{"n_layer": 8, "d_model": 128, "experts_per_token": 4, "d_expert": 64, "d_shared_expert": 0, "activation": "squared_reglu", "moe_layers": [0, 1, 2, 3, 4, 5, 6, 7], "norm": "rmsnorm", "norm_eps": 1e-05, "tie_embeddings": false, "beta1": 0.9, "batch_tokens": 65536, "steps": 8396}
Below are experts of layer 2 (counted from 0) of a mixture-of-experts language model. Rows are named router (the router's row for the expert), gate (a neuron's input weights, with its number), up (a neuron's input weights, with its number) and show model dimensions 0-127. Each number is 200 + 40 x the weight over its row's rms, rounded and kept within 0 to 999.
Before each expert's rows: "mostly gets" lists some tokens that are sent to it at least half of the time. This comes from a sample of Wikipedia text that the model never trained on.

# expert 6
mostly gets: " Smith", "ai", " India", " California", " Kingdom", " Brazil"
router,198,225,171,211,241,247,218,230,262,201,277,165,315,225,241,182,243,243,149,175,193,226,204,226,216,159,185,175,165,246,190,266,221,206,230,221,272,158,242,267,178,235,226,150,215,214,216,216,131,294,113,181,185,221,257,184,195,186,176,161,158,165,232,231,201,203,190,200,226,211,208,144,292,239,184,215,194,201,224,173,235,144,271,214,251,162,274,222,198,172,192,214,189,206,261,158,257,262,231,204,98,176,193,129,231,214,184,257,195,230,150,184,284,230,166,211,175,118,205,187,175,207,200,201,181,170,256,246
gate0,269,211,179,235,193,211,236,191,204,216,270,163,177,201,201,212,207,207,222,134,104,178,252,280,196,283,218,188,182,188,191,207,220,276,170,239,189,201,190,186,228,182,203,197,216,152,250,148,240,227,198,224,166,165,176,180,179,214,233,206,215,279,151,162,241,156,244,232,171,190,186,234,221,144,201,166,233,214,179,208,181,215,221,168,268,203,298,157,195,285,159,215,181,78,284,138,192,187,174,161,186,161,235,215,136,128,189,232,179,157,186,201,222,185,197,244,191,195,176,196,208,101,204,94,181,179,295,186
up0,208,185,180,172,243,187,227,234,226,186,209,288,212,221,229,193,155,187,201,198,235,159,169,162,189,193,186,112,181,169,198,206,204,130,271,158,206,257,260,208,169,234,261,229,215,187,177,214,144,181,179,167,195,235,173,193,251,198,159,235,234,219,213,242,183,181,146,239,148,207,154,170,142,199,175,233,159,208,243,153,190,160,187,277,151,224,128,188,226,196,313,212,176,213,157,241,188,185,211,157,131,151,154,233,195,249,287,161,240,318,196,208,193,203,245,126,233,270,219,157,190,179,230,313,224,255,181,187
gate1,220,235,172,150,202,220,114,254,159,200,234,225,145,257,228,176,224,265,142,229,169,189,164,219,158,209,189,249,208,243,141,126,222,181,189,235,191,147,264,218,217,195,167,151,277,258,202,183,136,206,233,212,219,292,218,250,160,177,212,205,192,208,268,134,178,157,213,198,178,217,214,208,160,229,95,190,220,177,222,163,129,256,203,203,172,105,241,176,266,101,212,178,248,196,190,216,231,203,164,174,163,191,182,222,161,160,233,212,171,225,114,251,220,172,204,247,280,194,212,215,215,175,246,196,218,144,256,163
up1,209,227,185,139,193,227,163,153,205,224,199,200,158,225,224,108,241,213,152,202,235,167,194,158,202,203,164,244,202,218,144,216,207,174,200,258,166,135,296,181,273,176,194,147,273,200,209,206,168,211,240,218,245,280,173,253,261,216,226,282,212,238,219,149,214,157,205,166,188,201,258,197,208,178,165,182,217,177,218,148,181,266,141,188,182,87,177,165,208,169,263,218,295,177,122,236,242,180,175,145,186,206,184,207,228,167,242,191,171,198,131,237,245,206,250,241,265,230,241,235,228,201,229,190,266,122,245,177
gate2,206,133,166,194,243,225,181,193,267,177,170,209,276,146,113,261,189,177,194,212,151,217,168,143,195,253,179,166,120,171,168,160,209,205,183,174,231,209,162,261,207,201,206,234,252,142,210,164,261,217,183,147,196,189,186,268,280,231,165,152,206,203,221,229,198,213,189,140,238,231,189,300,109,202,248,269,131,163,200,161,204,171,173,264,179,184,179,149,230,186,191,228,193,277,192,120,208,167,210,152,201,206,203,94,197,153,208,233,183,197,191,132,187,202,255,213,180,126,204,225,171,212,201,145,201,189,248,269
up2,192,213,150,192,168,51,194,212,175,131,133,227,246,298,197,216,239,179,217,136,237,263,199,154,197,164,218,220,240,194,186,244,205,214,193,200,166,187,233,156,217,266,197,240,146,247,167,202,180,153,306,208,224,188,203,201,195,209,190,166,217,246,167,185,167,191,169,214,180,147,186,182,208,223,125,243,221,223,115,223,201,161,179,222,181,194,203,207,186,198,242,233,173,217,152,197,185,207,215,152,150,210,212,276,239,315,206,250,140,166,230,242,127,209,203,178,224,182,187,267,257,237,221,223,178,172,146,99
gate3,192,200,261,208,174,224,215,203,213,186,165,235,280,218,171,230,202,178,306,207,175,180,170,153,252,171,245,174,219,65,155,237,210,209,259,261,175,215,207,229,215,233,197,229,189,188,214,198,200,302,194,201,187,231,202,207,165,188,242,141,209,201,120,233,124,175,202,154,203,292,235,142,187,173,184,257,176,211,225,190,152,199,209,171,153,225,247,227,168,154,184,167,197,118,203,145,258,212,273,159,141,183,226,221,243,164,158,149,131,189,242,254,241,237,170,214,253,207,292,236,215,225,166,240,214,162,188,163
up3,246,229,162,186,238,157,127,198,146,229,237,144,114,222,215,194,214,222,151,178,172,165,239,233,166,214,168,251,153,293,282,226,218,137,181,155,210,198,210,212,198,160,208,161,229,188,118,170,199,139,237,149,144,178,210,196,267,209,193,226,177,223,251,181,258,191,224,229,201,168,186,257,182,211,201,236,186,177,211,265,294,158,154,211,228,170,221,111,211,197,200,217,217,264,214,221,151,202,169,215,270,208,215,128,213,217,254,255,256,192,211,197,178,131,265,144,119,197,128,210,206,184,212,130,134,234,180,212
gate4,191,200,199,98,194,183,199,228,151,258,180,208,177,245,219,269,228,184,234,171,240,205,214,160,274,215,259,175,183,247,197,154,177,216,260,198,209,132,226,209,212,151,214,252,234,210,221,194,181,221,189,191,159,201,192,224,217,116,232,291,170,187,253,301,226,227,167,205,165,185,221,252,198,208,241,209,138,166,248,114,163,164,283,209,142,205,205,212,149,255,227,217,148,207,212,191,216,249,163,281,138,225,272,249,172,153,291,127,205,176,156,153,247,229,161,247,160,192,164,195,195,247,215,185,182,189,259,182
up4,175,186,189,87,181,197,138,237,137,224,222,221,174,235,216,215,237,215,222,197,240,253,215,136,268,190,229,220,175,219,183,133,177,212,267,159,207,138,203,223,211,191,220,273,247,183,228,208,174,208,226,186,169,195,208,219,239,112,220,283,189,183,239,302,201,246,177,239,199,188,221,284,171,211,209,187,157,185,214,114,158,201,275,210,177,223,211,227,122,236,205,231,134,226,255,204,243,233,173,274,143,227,249,214,215,163,304,134,203,211,173,149,269,201,186,235,153,190,171,239,168,246,208,178,194,159,232,186
gate5,241,179,247,178,178,200,237,200,181,229,254,164,121,132,221,205,168,245,236,277,219,167,221,187,212,143,224,196,200,192,167,200,187,174,226,176,170,177,159,251,240,128,105,231,153,147,201,234,210,137,177,135,147,215,227,204,261,230,220,228,229,138,168,154,257,227,211,261,181,269,267,251,193,208,237,166,201,141,143,211,174,186,206,172,202,182,199,215,204,206,200,143,186,204,312,214,249,186,194,222,215,240,211,89,224,96,272,162,229,255,212,180,251,121,191,223,212,209,190,197,151,215,172,176,187,217,262,171
up5,252,136,241,135,186,204,206,215,207,246,179,201,152,183,178,206,173,313,195,227,180,272,209,274,175,183,184,183,171,245,155,232,188,214,218,195,127,230,151,209,207,199,218,211,198,228,185,159,217,147,234,203,221,224,199,241,279,196,195,223,242,217,147,231,250,203,196,292,208,207,253,207,177,286,181,204,153,179,152,173,156,192,187,248,215,190,322,211,288,201,233,196,139,203,149,141,236,204,227,223,100,137,180,103,220,107,195,239,235,215,247,242,192,193,164,210,202,174,224,187,182,205,140,193,207,196,270,181
gate6,175,227,291,253,202,185,284,167,161,222,233,215,221,147,229,188,229,228,183,166,211,225,208,225,256,182,215,257,221,250,162,152,203,201,176,295,196,232,224,257,190,280,180,144,227,237,185,245,251,132,165,208,235,187,155,191,265,178,209,249,151,215,154,201,178,213,231,204,190,163,255,198,236,136,213,148,183,200,232,116,144,193,167,221,172,225,255,166,196,220,241,201,167,252,263,126,170,203,179,168,149,183,177,168,182,158,120,240,224,257,218,257,232,174,115,181,163,156,194,278,268,282,240,194,202,182,174,215
up6,202,186,235,243,243,148,221,191,170,171,188,204,200,156,256,136,239,255,166,227,184,247,151,233,208,214,220,316,200,189,243,196,187,175,184,240,150,225,240,172,142,244,231,183,230,218,176,233,145,124,86,154,233,220,171,145,171,209,133,189,189,235,233,223,137,208,222,217,213,177,212,175,252,144,214,123,187,165,207,130,131,238,216,176,201,210,314,189,176,178,230,221,225,157,246,219,223,207,187,180,195,204,183,142,239,163,140,294,206,198,174,238,261,271,122,211,217,178,118,251,199,183,209,217,184,176,215,214
gate7,197,176,145,187,141,154,262,156,228,186,225,183,230,282,165,211,230,225,157,282,197,213,195,204,204,206,212,158,182,169,233,283,174,192,251,155,197,293,216,217,261,203,111,174,313,153,267,218,173,220,238,185,198,177,172,300,136,222,188,288,232,264,198,198,177,263,212,127,156,170,268,143,153,179,195,168,262,168,226,166,194,184,199,170,201,190,213,219,182,179,266,234,203,217,215,206,182,180,251,219,210,145,191,179,188,152,223,253,220,149,203,176,208,144,146,201,154,208,282,214,222,208,226,174,179,208,156,252
up7,183,207,198,168,179,270,266,234,240,268,208,252,218,201,272,236,224,170,161,203,248,206,194,177,238,227,234,143,178,232,213,271,226,213,261,102,215,188,228,216,223,217,159,198,220,221,184,259,143,166,213,184,133,205,189,183,81,234,179,216,187,199,222,165,209,276,183,257,164,209,268,188,173,215,175,245,232,281,176,192,147,232,198,222,216,107,182,216,214,164,151,226,255,207,130,230,202,265,255,225,267,173,180,202,197,171,258,230,187,141,194,203,177,207,97,173,196,270,217,174,219,132,167,194,185,167,149,149

# expert 7
mostly gets: " their", " an", "'s", " a", " would", " not"
router,191,216,229,209,228,232,132,227,200,236,238,150,232,283,196,223,232,196,159,212,187,209,207,211,205,162,156,177,204,266,212,194,229,196,277,142,254,168,189,224,170,241,267,166,232,234,251,250,149,205,202,188,209,249,237,191,221,76,219,141,137,199,251,225,199,209,176,238,281,270,186,174,256,207,188,233,133,145,271,190,238,147,254,214,256,197,227,262,227,152,192,182,197,141,208,181,279,263,215,262,186,148,250,182,230,210,172,243,242,146,183,217,259,191,178,179,260,163,207,140,168,148,223,250,153,230,223,231
gate0,171,156,209,227,210,230,175,202,203,235,246,157,224,117,133,266,118,203,234,177,262,167,171,189,196,241,271,230,171,189,169,119,185,236,175,233,189,149,198,155,234,171,220,168,205,184,207,257,225,189,206,148,250,204,170,168,237,188,137,272,313,158,190,267,220,295,244,163,225,212,245,191,216,209,160,208,234,195,177,188,234,187,125,181,238,208,136,122,187,197,215,254,197,137,214,116,218,204,224,135,215,188,205,223,199,237,185,200,166,282,196,224,123,147,258,196,161,178,219,118,171,200,177,147,214,207,196,180
up0,238,182,225,168,216,169,211,216,224,218,193,180,176,203,203,191,221,199,195,207,136,143,232,190,202,187,249,227,175,214,175,239,140,218,153,199,164,246,243,239,192,204,129,194,214,196,195,219,192,203,212,247,232,230,212,216,201,192,190,195,86,214,245,161,193,114,214,168,263,243,178,239,147,198,245,210,112,187,225,235,233,264,200,211,216,162,283,251,219,187,202,240,192,224,149,131,254,171,133,247,292,288,194,198,165,153,273,183,215,72,208,226,237,193,186,202,140,230,174,126,158,201,141,204,230,175,96,167
gate1,201,197,255,213,184,215,167,233,188,216,135,212,183,148,257,229,152,237,202,194,186,192,151,183,217,104,208,256,214,143,245,184,236,181,120,230,195,225,180,238,228,188,232,223,305,189,109,195,229,206,251,212,206,231,228,194,201,164,194,262,198,152,184,170,105,176,186,253,210,183,191,251,243,137,228,245,205,249,201,228,189,259,126,176,234,204,205,186,183,247,206,152,252,163,187,146,281,186,180,164,240,220,181,219,278,196,199,262,217,217,174,224,192,270,173,184,318,155,205,257,241,248,206,178,205,136,238,278
up1,200,220,204,205,112,239,233,209,221,130,218,158,174,201,153,203,254,189,172,161,257,178,190,186,192,228,251,295,256,211,153,206,145,205,192,158,204,213,150,141,243,166,238,158,230,263,177,232,216,238,265,281,191,196,219,150,239,252,194,253,226,181,163,185,219,179,247,282,250,170,187,211,202,205,187,157,197,243,142,207,156,227,295,139,221,246,150,210,239,175,199,227,160,229,213,173,194,256,146,168,204,194,123,207,143,254,205,183,151,214,151,164,157,79,171,204,181,183,190,166,204,205,112,227,191,143,250,226
gate2,122,201,185,267,234,202,185,170,210,127,189,116,219,198,165,161,224,161,240,158,166,162,164,157,183,215,248,166,202,140,166,238,155,230,176,256,185,251,226,256,145,259,94,265,180,240,166,200,262,236,195,248,142,232,185,187,231,149,197,268,204,223,172,160,194,180,182,234,232,144,188,187,165,191,211,200,256,288,227,163,214,221,176,200,270,192,169,257,184,233,214,224,179,266,187,235,203,174,223,240,139,192,146,123,234,228,172,255,170,201,230,244,184,161,219,118,214,165,210,98,214,224,206,213,225,228,134,229
up2,164,221,179,254,208,197,124,168,180,129,142,158,227,206,172,180,207,156,229,157,170,198,177,170,193,199,253,173,238,130,172,234,161,226,188,238,177,260,232,239,137,243,74,281,197,247,179,172,215,217,219,182,146,214,146,236,233,146,180,264,243,238,186,162,164,198,176,225,243,162,187,227,152,221,243,215,262,251,248,172,222,235,159,219,261,213,150,244,171,238,229,262,213,252,226,288,216,210,198,274,161,209,144,151,226,229,141,218,168,214,216,240,187,179,224,173,194,141,222,102,223,248,215,202,224,231,142,215
gate3,182,117,202,215,232,130,209,211,208,215,186,185,203,231,226,221,148,257,207,149,242,175,224,218,217,192,241,218,177,229,255,183,207,151,295,194,162,194,189,171,220,133,236,228,253,160,183,214,117,227,182,165,255,255,204,233,164,171,182,233,181,172,220,235,159,168,208,216,183,270,202,253,213,202,166,204,147,188,287,216,187,244,203,174,178,162,190,217,138,276,212,229,151,188,263,212,139,243,261,297,178,162,252,107,275,195,222,167,163,180,184,184,143,168,190,177,212,86,196,169,250,136,268,249,179,207,171,200
up3,188,153,205,196,215,175,207,227,237,190,183,214,207,254,221,231,160,272,209,159,258,194,178,204,206,172,249,233,184,260,273,202,180,169,297,229,179,159,180,165,221,142,220,218,304,153,208,245,89,254,204,180,214,260,244,225,128,202,165,187,164,173,211,216,172,181,257,213,191,274,222,252,196,200,197,201,147,183,218,268,178,221,221,145,196,181,207,215,179,243,203,227,179,197,262,170,153,258,217,256,175,204,208,113,319,239,207,171,151,191,207,195,151,164,189,180,199,77,205,162,262,144,221,241,180,218,183,216
gate4,215,211,133,224,169,283,214,209,233,228,204,150,177,190,237,234,203,140,181,207,213,194,202,180,156,175,248,173,213,233,230,149,190,125,177,204,251,176,215,248,202,184,207,188,180,197,152,156,205,242,139,145,165,234,257,172,206,215,205,99,199,251,187,220,183,248,121,163,258,207,208,181,127,227,219,224,156,198,221,147,231,188,196,196,247,92,252,205,235,136,172,230,226,119,219,237,225,247,235,215,156,77,140,184,291,284,211,202,205,215,228,240,170,235,207,171,221,235,182,209,206,223,254,254,168,226,246,267
up4,217,261,209,215,299,273,218,260,294,133,203,225,181,232,199,234,165,259,240,166,204,226,228,199,246,280,288,175,179,218,214,205,286,179,185,197,187,206,217,192,188,163,266,227,196,211,284,185,227,252,278,219,268,256,185,163,192,242,184,203,199,279,167,156,168,175,118,188,264,232,195,194,173,167,207,188,241,123,270,213,236,223,199,296,231,225,210,145,192,211,270,192,166,134,213,234,202,187,238,177,203,214,173,241,181,217,253,218,166,170,204,203,199,152,175,157,211,158,255,237,239,211,199,187,264,231,215,194
gate5,236,261,216,200,240,185,229,189,160,204,188,211,138,164,172,259,173,210,224,256,170,249,184,218,227,265,230,236,253,181,145,255,227,199,200,167,227,176,144,285,202,165,100,209,179,232,217,185,203,194,285,179,184,178,138,171,190,203,189,196,215,134,164,199,164,300,156,120,138,229,181,257,144,234,196,240,235,166,163,169,251,234,186,177,251,194,214,162,140,227,176,269,262,163,188,206,155,230,179,240,169,230,72,215,197,206,264,208,232,154,160,175,217,191,216,206,232,211,236,215,251,157,209,190,203,199,93,200
up5,190,198,193,192,158,238,170,229,235,238,194,213,250,256,234,162,236,190,196,140,180,188,161,158,240,188,196,170,212,194,260,128,179,189,136,264,137,241,263,144,219,258,262,187,263,187,161,185,182,222,210,222,236,253,240,211,221,206,172,283,211,290,158,201,193,140,267,203,170,202,197,171,235,191,189,198,155,247,234,235,188,98,183,213,148,156,181,180,263,148,216,152,149,280,212,168,179,107,221,219,203,203,324,215,194,167,139,146,168,230,171,208,198,190,173,192,135,185,182,212,197,225,208,156,244,215,177,118
gate6,244,213,178,168,252,172,152,210,244,184,195,233,210,153,167,156,190,164,182,195,183,177,245,241,191,157,285,251,192,273,255,290,156,223,217,182,182,204,194,173,189,269,139,218,235,213,191,155,331,185,225,198,223,105,218,249,126,219,191,150,113,229,229,197,184,241,228,217,232,186,207,209,148,173,124,271,210,215,197,230,182,218,204,138,183,236,173,139,211,215,129,214,145,223,185,243,188,220,203,164,264,161,235,232,223,263,262,261,162,226,235,238,190,156,209,199,230,214,193,167,197,169,213,231,194,139,259,125
up6,244,215,189,169,269,206,179,177,256,163,222,214,157,117,174,130,200,152,216,253,182,196,221,234,220,197,271,265,215,237,287,243,158,231,213,128,175,244,180,184,184,290,148,242,242,203,200,167,324,174,259,195,237,109,250,266,159,192,186,174,142,222,213,188,167,224,252,225,186,199,226,236,190,146,145,245,206,227,245,221,172,176,193,172,234,230,193,147,218,223,145,204,137,228,171,267,155,202,199,172,251,121,205,248,201,250,250,231,182,263,245,221,159,178,220,206,232,216,183,200,213,171,253,211,232,167,243,181
gate7,157,238,178,159,162,230,144,187,258,231,158,218,186,261,179,341,185,209,204,163,155,113,139,211,207,223,180,156,177,230,278,203,188,219,261,244,140,163,178,170,49,199,142,220,226,156,200,190,227,196,211,162,239,219,206,232,228,120,181,239,167,231,198,216,144,243,250,218,234,247,159,262,237,196,231,234,166,168,227,237,236,166,159,199,244,210,222,202,175,160,177,201,181,247,231,250,202,241,164,226,181,224,217,229,172,199,194,156,261,278,229,248,259,183,212,233,166,195,180,215,243,277,172,202,237,164,198,203
up7,162,202,221,257,169,246,199,288,227,211,249,187,188,255,195,314,271,139,185,211,160,243,180,205,198,190,220,177,196,248,301,220,243,186,259,300,173,204,194,176,105,235,116,219,137,227,190,188,218,244,201,123,229,219,211,237,188,171,189,239,153,119,137,199,161,238,246,256,249,228,167,205,215,181,192,226,203,198,181,175,162,229,234,142,208,205,220,258,198,192,191,222,183,159,211,184,207,230,204,260,240,218,262,208,209,221,139,264,214,265,235,198,245,197,214,180,244,240,156,252,172,227,126,194,240,231,145,183

# expert 37
mostly gets: " Am", " Ol", " Sal", " Tom", " Don", " part"
router,186,215,216,173,224,256,156,235,230,210,262,185,227,201,213,209,208,261,124,195,139,210,234,255,218,131,160,198,173,252,201,105,211,236,199,158,256,123,207,218,139,192,280,188,225,222,197,236,168,211,100,224,177,168,213,219,202,163,201,198,222,164,234,230,163,263,203,213,226,213,161,180,249,278,185,189,157,146,217,150,231,186,203,185,197,177,252,267,265,176,157,168,254,230,272,173,181,189,240,270,179,154,203,111,257,201,223,197,259,180,157,204,243,241,140,145,265,247,181,168,136,178,180,194,179,216,257,264
gate0,216,207,127,220,207,263,138,143,181,212,117,203,218,182,205,152,171,165,209,176,210,222,222,233,234,238,189,272,208,164,143,206,156,229,165,193,143,219,230,195,181,259,166,190,182,154,216,227,196,254,174,305,238,232,206,183,281,179,248,209,209,281,225,184,105,238,226,142,143,170,136,182,190,209,221,199,183,161,146,192,160,216,242,153,208,236,188,249,186,51,195,194,160,153,161,261,136,228,163,189,166,180,174,222,178,170,228,186,201,195,222,213,137,261,146,188,197,198,207,216,274,241,226,189,188,159,276,176
up0,155,193,242,243,166,183,206,221,247,161,260,219,175,185,231,250,220,250,206,213,179,149,179,124,144,171,207,186,195,261,263,158,254,178,283,185,262,178,142,199,189,136,270,211,200,243,229,207,216,155,215,129,184,153,145,192,165,201,183,181,234,123,214,222,261,122,181,241,257,202,244,218,218,157,204,194,235,208,237,217,215,142,193,272,199,152,203,146,218,358,133,226,234,230,259,136,231,153,211,201,218,199,239,192,236,230,191,198,182,169,169,142,231,145,228,204,162,192,180,241,150,136,210,209,212,193,177,221
gate1,227,197,239,208,187,190,127,184,153,234,246,248,243,188,234,222,217,194,199,215,149,324,202,179,204,204,171,165,174,194,164,273,181,186,175,187,228,219,188,230,253,182,271,152,254,207,210,241,215,187,262,187,150,227,183,206,241,180,232,170,240,139,195,173,228,219,154,202,286,140,97,120,163,260,223,183,215,209,234,256,209,214,229,264,161,178,218,231,243,229,276,217,169,168,224,197,221,226,203,160,220,147,233,196,244,199,210,184,183,264,157,180,224,254,116,227,277,185,236,208,106,103,220,209,160,198,259,202
up1,192,225,229,191,210,233,314,202,185,164,192,178,149,171,244,200,183,243,164,196,251,74,216,146,134,192,222,230,243,215,248,128,239,189,165,164,189,153,263,179,183,242,144,217,159,228,219,171,183,247,163,255,272,205,214,141,176,173,161,265,176,212,231,177,175,192,247,245,121,247,234,235,211,180,170,238,174,179,203,140,205,185,193,145,207,208,191,203,216,160,143,193,233,200,188,243,200,162,161,233,172,271,211,239,139,188,207,195,195,113,200,238,161,142,274,190,151,188,163,168,260,279,156,124,184,200,157,236
gate2,180,191,155,157,172,193,139,219,159,194,180,234,170,220,209,201,214,227,138,189,96,210,203,233,200,236,236,248,239,230,192,218,139,245,183,186,252,229,211,206,164,166,244,169,241,171,228,169,235,159,118,122,177,193,133,228,189,184,190,187,225,228,184,184,151,194,224,189,175,133,267,182,178,166,173,130,236,183,197,169,183,187,119,192,199,226,171,305,220,274,224,164,184,141,203,214,216,145,98,183,228,227,262,269,258,117,141,238,272,201,223,151,165,211,230,182,203,251,274,215,185,212,154,190,243,268,199,164
up2,163,215,139,271,204,155,191,219,153,222,157,203,201,208,204,251,220,238,114,118,171,175,206,222,155,169,174,181,222,254,195,194,218,278,186,195,266,204,214,201,194,223,279,109,193,243,179,221,234,168,202,180,192,190,217,228,211,171,164,192,103,191,170,185,195,226,215,197,198,175,176,179,202,93,205,188,162,163,137,208,201,177,164,214,210,190,179,242,215,292,241,191,186,281,184,236,171,198,123,183,218,236,177,249,252,162,118,314,234,165,154,261,161,232,220,137,275,222,231,244,209,227,166,222,235,246,163,244
gate3,231,201,330,257,206,166,153,302,257,197,200,170,218,174,169,243,174,181,129,189,102,197,169,178,250,183,161,218,183,216,185,150,200,125,135,153,240,172,255,222,138,167,176,225,249,179,166,237,151,211,214,281,147,161,194,212,218,170,171,190,211,138,209,203,196,205,213,144,191,190,245,222,191,193,190,197,181,192,221,151,207,114,268,151,230,186,178,213,208,184,167,177,224,251,268,191,271,231,187,280,201,207,174,211,220,188,136,206,266,109,160,205,200,196,186,178,157,241,212,211,164,212,250,169,214,169,191,294
up3,168,228,125,147,248,262,195,120,142,213,207,202,186,225,236,148,238,253,260,225,287,192,244,196,126,201,226,170,198,200,222,241,228,274,246,215,195,230,154,151,240,249,239,137,147,249,279,161,215,225,234,165,217,247,232,180,189,220,213,210,205,241,209,203,228,185,161,249,219,210,143,129,197,222,225,248,221,208,216,218,207,256,190,244,195,190,223,207,219,214,208,230,190,92,118,206,127,169,222,121,229,181,225,169,184,211,239,192,102,276,238,190,213,218,212,238,255,200,207,168,239,177,157,286,186,210,183,142
gate4,138,204,203,150,183,196,137,187,235,279,213,232,244,201,231,220,192,200,196,209,143,184,218,223,158,230,168,190,117,139,231,195,244,242,148,221,212,192,266,230,178,221,227,130,212,287,170,252,201,178,191,214,193,174,205,199,244,177,172,139,257,197,162,164,224,273,219,220,210,184,142,200,188,137,214,177,118,133,218,170,208,278,216,173,185,136,213,179,200,206,142,194,267,232,264,255,161,104,217,253,209,126,175,178,191,174,192,134,189,181,259,198,168,111,281,230,201,153,268,207,204,224,224,204,219,276,163,203
up4,154,200,183,152,148,196,158,156,247,267,177,240,225,204,210,240,162,213,226,231,121,183,228,227,166,200,173,196,135,156,204,197,231,235,191,205,218,178,242,216,152,215,194,131,234,284,191,221,176,148,181,195,208,163,178,220,249,157,186,179,245,215,154,179,212,284,238,183,197,201,213,224,182,160,199,140,104,163,185,184,203,314,221,162,177,144,193,137,233,201,145,200,227,239,248,244,171,111,250,257,211,161,151,143,153,217,205,103,193,180,244,163,166,110,254,216,202,192,305,176,172,228,209,208,224,243,167,202
gate5,142,202,206,207,239,240,265,223,156,223,252,243,154,246,147,129,209,189,239,172,204,140,279,260,184,191,220,283,176,206,185,198,214,265,159,193,153,332,154,218,228,167,220,215,243,162,184,228,193,196,152,226,180,153,207,219,267,240,280,278,240,154,235,173,169,278,130,174,203,261,223,199,169,183,162,184,181,252,232,257,175,135,215,181,139,204,189,256,207,211,168,203,239,225,206,143,235,206,288,201,187,231,225,138,198,195,207,216,215,224,242,236,267,174,235,191,206,242,194,187,204,184,212,223,172,217,296,201
up5,165,196,205,225,233,212,286,188,164,234,247,296,167,222,165,148,239,218,231,138,194,103,247,229,187,206,242,301,196,249,142,236,179,264,157,215,172,272,175,211,222,194,244,225,238,161,191,213,222,189,139,195,213,148,223,229,256,224,238,279,226,166,242,169,167,300,141,144,198,263,258,223,130,186,183,168,185,241,228,224,157,141,204,170,153,201,180,262,219,201,187,193,246,223,191,146,206,157,255,196,199,210,227,163,196,199,214,189,180,251,239,273,266,182,250,189,198,256,179,207,233,180,243,208,165,182,272,199
gate6,169,180,167,159,149,243,238,132,205,215,201,160,143,194,218,234,256,301,243,181,200,222,180,200,290,149,159,201,175,274,110,242,254,229,223,197,168,249,189,154,166,182,228,285,174,192,220,191,150,244,144,251,157,177,162,177,263,153,220,195,225,190,223,182,195,169,184,201,172,159,212,178,172,200,226,146,201,160,233,180,228,247,139,135,198,191,236,196,103,211,178,237,171,269,252,186,169,220,172,192,234,139,148,155,274,153,204,218,190,159,203,207,157,181,217,211,202,207,154,237,142,151,174,306,216,205,129,224
up6,168,212,189,218,238,106,239,223,239,146,168,176,248,213,211,228,175,165,176,264,247,184,208,180,168,251,244,165,227,195,247,174,86,173,174,206,219,181,183,229,238,213,244,150,187,184,175,226,197,153,261,181,191,198,241,249,140,228,197,196,208,234,212,190,235,242,177,186,267,164,245,225,209,286,196,237,222,207,190,212,153,196,216,241,133,234,112,171,250,226,214,174,200,154,157,178,165,142,170,225,161,288,275,264,122,167,181,130,260,276,197,168,207,207,186,143,219,211,218,133,225,271,259,140,200,219,252,190
gate7,208,210,147,202,211,215,205,209,194,107,107,191,172,183,228,198,197,251,168,268,189,257,217,184,187,140,245,213,202,195,225,228,195,185,177,280,194,256,142,216,140,224,259,217,213,199,251,141,187,197,158,268,212,191,158,231,219,223,166,162,237,203,193,217,169,224,194,229,205,171,163,195,202,198,244,190,223,208,210,164,148,248,161,312,202,256,161,200,236,224,195,154,210,326,222,190,193,209,223,101,253,139,227,217,171,247,152,189,177,227,252,256,213,99,142,187,201,210,200,180,238,285,267,171,197,180,185,285
up7,201,175,237,206,186,166,173,199,212,264,223,199,219,228,194,202,207,143,178,185,201,173,222,231,232,223,184,164,176,206,178,170,235,196,242,141,216,124,257,180,301,202,152,175,191,178,179,272,234,190,226,90,170,239,253,184,150,177,239,268,125,207,176,187,226,200,206,189,191,245,283,197,241,178,166,188,212,163,190,219,254,108,212,129,233,104,175,157,163,188,178,218,205,92,196,177,174,194,167,275,182,179,193,201,188,172,250,166,255,216,133,165,192,303,257,144,206,179,244,194,205,134,165,230,183,245,194,143